config = dict(
    n_layer=10,
    d_model=192,
    n_experts=32,
    experts_per_token=1,
    d_expert=224,
    d_shared_expert=0,
    activation='swiglu',
    moe_layers=[0, 1, 2, 3, 4, 5, 6, 7, 8, 9],
    router_score='sigmoid',
    normalize_top_k=False,
    routed_scale=2.0,
    balance_loss=0.00323,
    balance_bias=False,
    router_noise=0.3,
    router_bias=True,
    init_std_router=0.0367,
    lr_router=0.00108,
    n_head=6,
    n_kv_head=6,
    head_dim=32,
    vocab_size=14831,
    norm='rmsnorm',
    norm_place='pre',
    norm_eps=1e-05,
    positions='rope',
    rope_base=10000.0,
    rope_fraction=1.0,
    qk_norm=False,
    attn_scale=0.177,
    tie_embeddings=False,
    parallel_block=False,
    init='uniform',
    init_std_qkv=0.0361,
    init_std_o=0.00807,
    init_std_up=0.0361,
    init_std_down=0.00807,
    optimizer='soap_variant',
    lr=0.00423,
    lr_mult_qkv=0.5,
    beta1=0.95,
    beta2=0.98,
    lr_head=0.0085,
    grad_clip=1.0,
    warmup_steps=200,
    schedule='wsd',
    decay_fraction=0.714,
    decay_shape='cos',
    final_lr_fraction=0.05,
    batch_tokens=65536,
    seq_len=1024,
    doc_mask=False,
    train_tokens=357200000,
    steps=5451,
    dataset='wikipedia_en',
)
Below are experts of layer 2 (counted from 0) of a mixture-of-experts language model. Rows are named router (the router's row for the expert), down (a neuron's output weights, with its number) and show model dimensions 0-191. Each number is 128 + 24 x the weight over its row's rms, rounded and kept within 0 to 255. Numbers have three digits each.
After each expert's rows: "raises" lists some tokens whose logits its average output raises strongly, later layers aside. This comes from a sample of Wikipedia text that the model never trained on.

# expert 21
router:138121143094122177104157146138121145111138118109144140101134201122161084118128112125109142174121131133119100079181147154169151145154145176114156128124153161145130080178150117096126127146140133134103089125129107172104139106147135103126131142118106113167083145123126114092126127101117108149120184127099140124117122107142138131103134158137118112145082100157138107186130119088120132139108111099148109140179105130064126172113123100130134116109117147120119116096091153135140124099080084100126102098156090123139160133125107098107100132125124130149117101117121130165129118141179139122
down9:117126174168119098111118082129096155135099126103107192092129116123126136093096154130123095180120124162155157144149065116127114104150048089083132135122124101111170144130139081141129125122149121077119087127114117138181132129132157159127099119132140142133165123148119158096113066099121127092111141143108155127100112133109119115134117093131106135130111178152144131158125128116120161131184128155132091134138088117130154150128141157127134117118130112105117170105113126110127118114150103113103128123134146147158133101117133130138144111100090124091132098132130107128160123133062133158
raises: " ", " and", " the", " a", " as"

# expert 1
router:096132164148136127130154094134150165147130133137133117116151112139156168119130157125149088151068125161205099137118113158143139110145140134164168119106115116098146095159148151118099164132135129146101117151080122137111162081128102140116104122125144138159120136135088186135151112128106118152184116194113118160126109117136154128101128149132137103136135132145138128130144117121117122083149162086144109140176078089125158153105115153155160072152141122135150130114146116094115118162110122125191116141137113133108133120091117116118091092144141146094168102109134147126117135136153152149
down10:123135136151097127185146107110116165117164145143160107162101174106106125088128123130115125131187116130144132117094159155081166137139148137126128117135143203092091075132152117127164120088135119140143094146171109103128108149090149188088125151090103182121111143122105139127163133105104135155133162134141144137138093122146147092099112130130120127078106122140130103116095149119123097151079115108136116128129106129104130115156132113146116114107121137175111117103173134125123102173116107158114088126124122071164113112132124108124112123140132149152132154141136124117093164089148128140
raises: "0", "3", "4"

# expert 30
router:130132108124121166084127141159125141134124125098120152092129136118173121139130101134102103147148140127173120102155165191157170090169111148135141093098168112121136097169169099117109114169152132124089110144111162179137150114102146119126108108139135132162077102111120131125170102107092132110147166170084135136102130139145130159107137147161127121134119101118147112154131099116101110118112127129143111161177106090084152190102110128142110115107103116104140117113115141109107141109112090120138093092131116139090145104105109087107109115138117172126154112110139130145132115147161181136
down14:135166149119101147109110142160172118100116137134161124075147145122106109125098113091095122122120112120164199129123145174121109104109121117145169153157119155123138108125105131127137104112109153108109112113112137176099157115124116146119116123129158133119079070109083084136159150131135165149185093110088124132104126150154152115121093134124131149132109155129114114135106120103075142136157157141130133125172147123094101132144109129105103087133129090126180182090107118096164106149130132158157151095150140137121127104090124103147117094141084144103131144136143139172133112159124139157
raises: " and", ",", "\n", ".", " for", "\n\n"

# expert 19
router:140133100125110167068137141162126141129121135110109151091137138119168120146128100136093099149146137134170107101154165180150168089163108148137138096101176126122137101154166102114111110164162132122080112146103170178141153110109143123132110114137129121151085107124127129129174093110103128109152167155090124134103124137140139166111139142167132115137115084120145116154140101109107117116125117120144116158167113098091145188104117126143109110117098117098132106115107134104099120116107089118141101099126118143091148103106104086113113110140121171129160117118135136150128110148160201152
down0:062184117120163118154112098074117121105144128150163140128130100059128129094131144130175110135124143155102124140137102130136131120152106120118112111148134121151117175121121124203126116111155082104166142096161143151136178155175123119084159130099120098112124152122132125139124124121169136173162147140132112127153105134121125158115120160133133113114127150121105099123148146086097173117151106134129097173135117129124092109122161108110117177168104095115147083138103117114155110125077107102139154113118124146158107149158149118128157175125122108149151121112134109111160133123104098125
raises: "a", " of", ";", ",", " and", "-"

# expert 10
router:129138101120119150087134139165125140132115146113102146079134145111164119141124108124100107154142129134173115102141161187163167102164116147143132094092162125105143093170166103105100106161155127139082110143110169171140160111099131121128086103143126127161081098117122139127172087114112129114149168165100127143094130130150142152107139149168122109139119095122145114154132102108094108125105132137141112154184112091097149182111108121139116108127093125093154122120112141117116132123112095121143100096117123141087152111111110087099113101154116172124161115113135137148131125145156181142
down0:111120160117144106133140148151089157109127109163127138150124146146110108152117125121149138167080124105172160162057124106130171177156132123120116109116133090103159133106130135123130099122135123122141110084122150130161101156155147110134114102136126190160147124085128127150120100118190139122118102103121130127108133147158114158171174143106141133135132144139130135095100137115172124134141134080170115127134138107149098112068166115174112116105136087143111107120147096164161138146139155101157128121122122162118161147145155110075135123161152146146142179133123090159134145135086146129
raises: " and", "-", " of", " |", ",", " ("

# expert 0
router:130143130144108173091148123180139150148112138124118143089134133120160096142147096135121092148129143118166100116136151155177148090154102136135133087098163111108157091146161123110113136143133131116090085132136151165124142102111154109151092100118118144148071107129107132130153097097131125108168167164115108159094120109155143159078148153163120110141134088143152126154155120110106114138120136140124113145192113094107147162116114155122126093156086135130122086114115135119106131155110088125148080129142152141109152129121107101102110100139105167091155085139132165158121154141164153126
down3:116095154119103135149146099123140132081116141106060126177135128101130101089146113135143175131127116128140110168159115114165109177099095125097120085119109118168139081123138114110090137125188122172161122128106135136127140104128124163139072100128093145095090166114106126146123142110141150119145118122134143153129122189136121129161122145096139152157117077128135122102114125140115137091160112141085107157123148112119107134092142094115165128115099137105115145152087176120170118112141154112145140155116101095093119183141111116143142121145153109101117130070122124120143155126131129145
raises: " ", " a", ",", " the", " and", " or"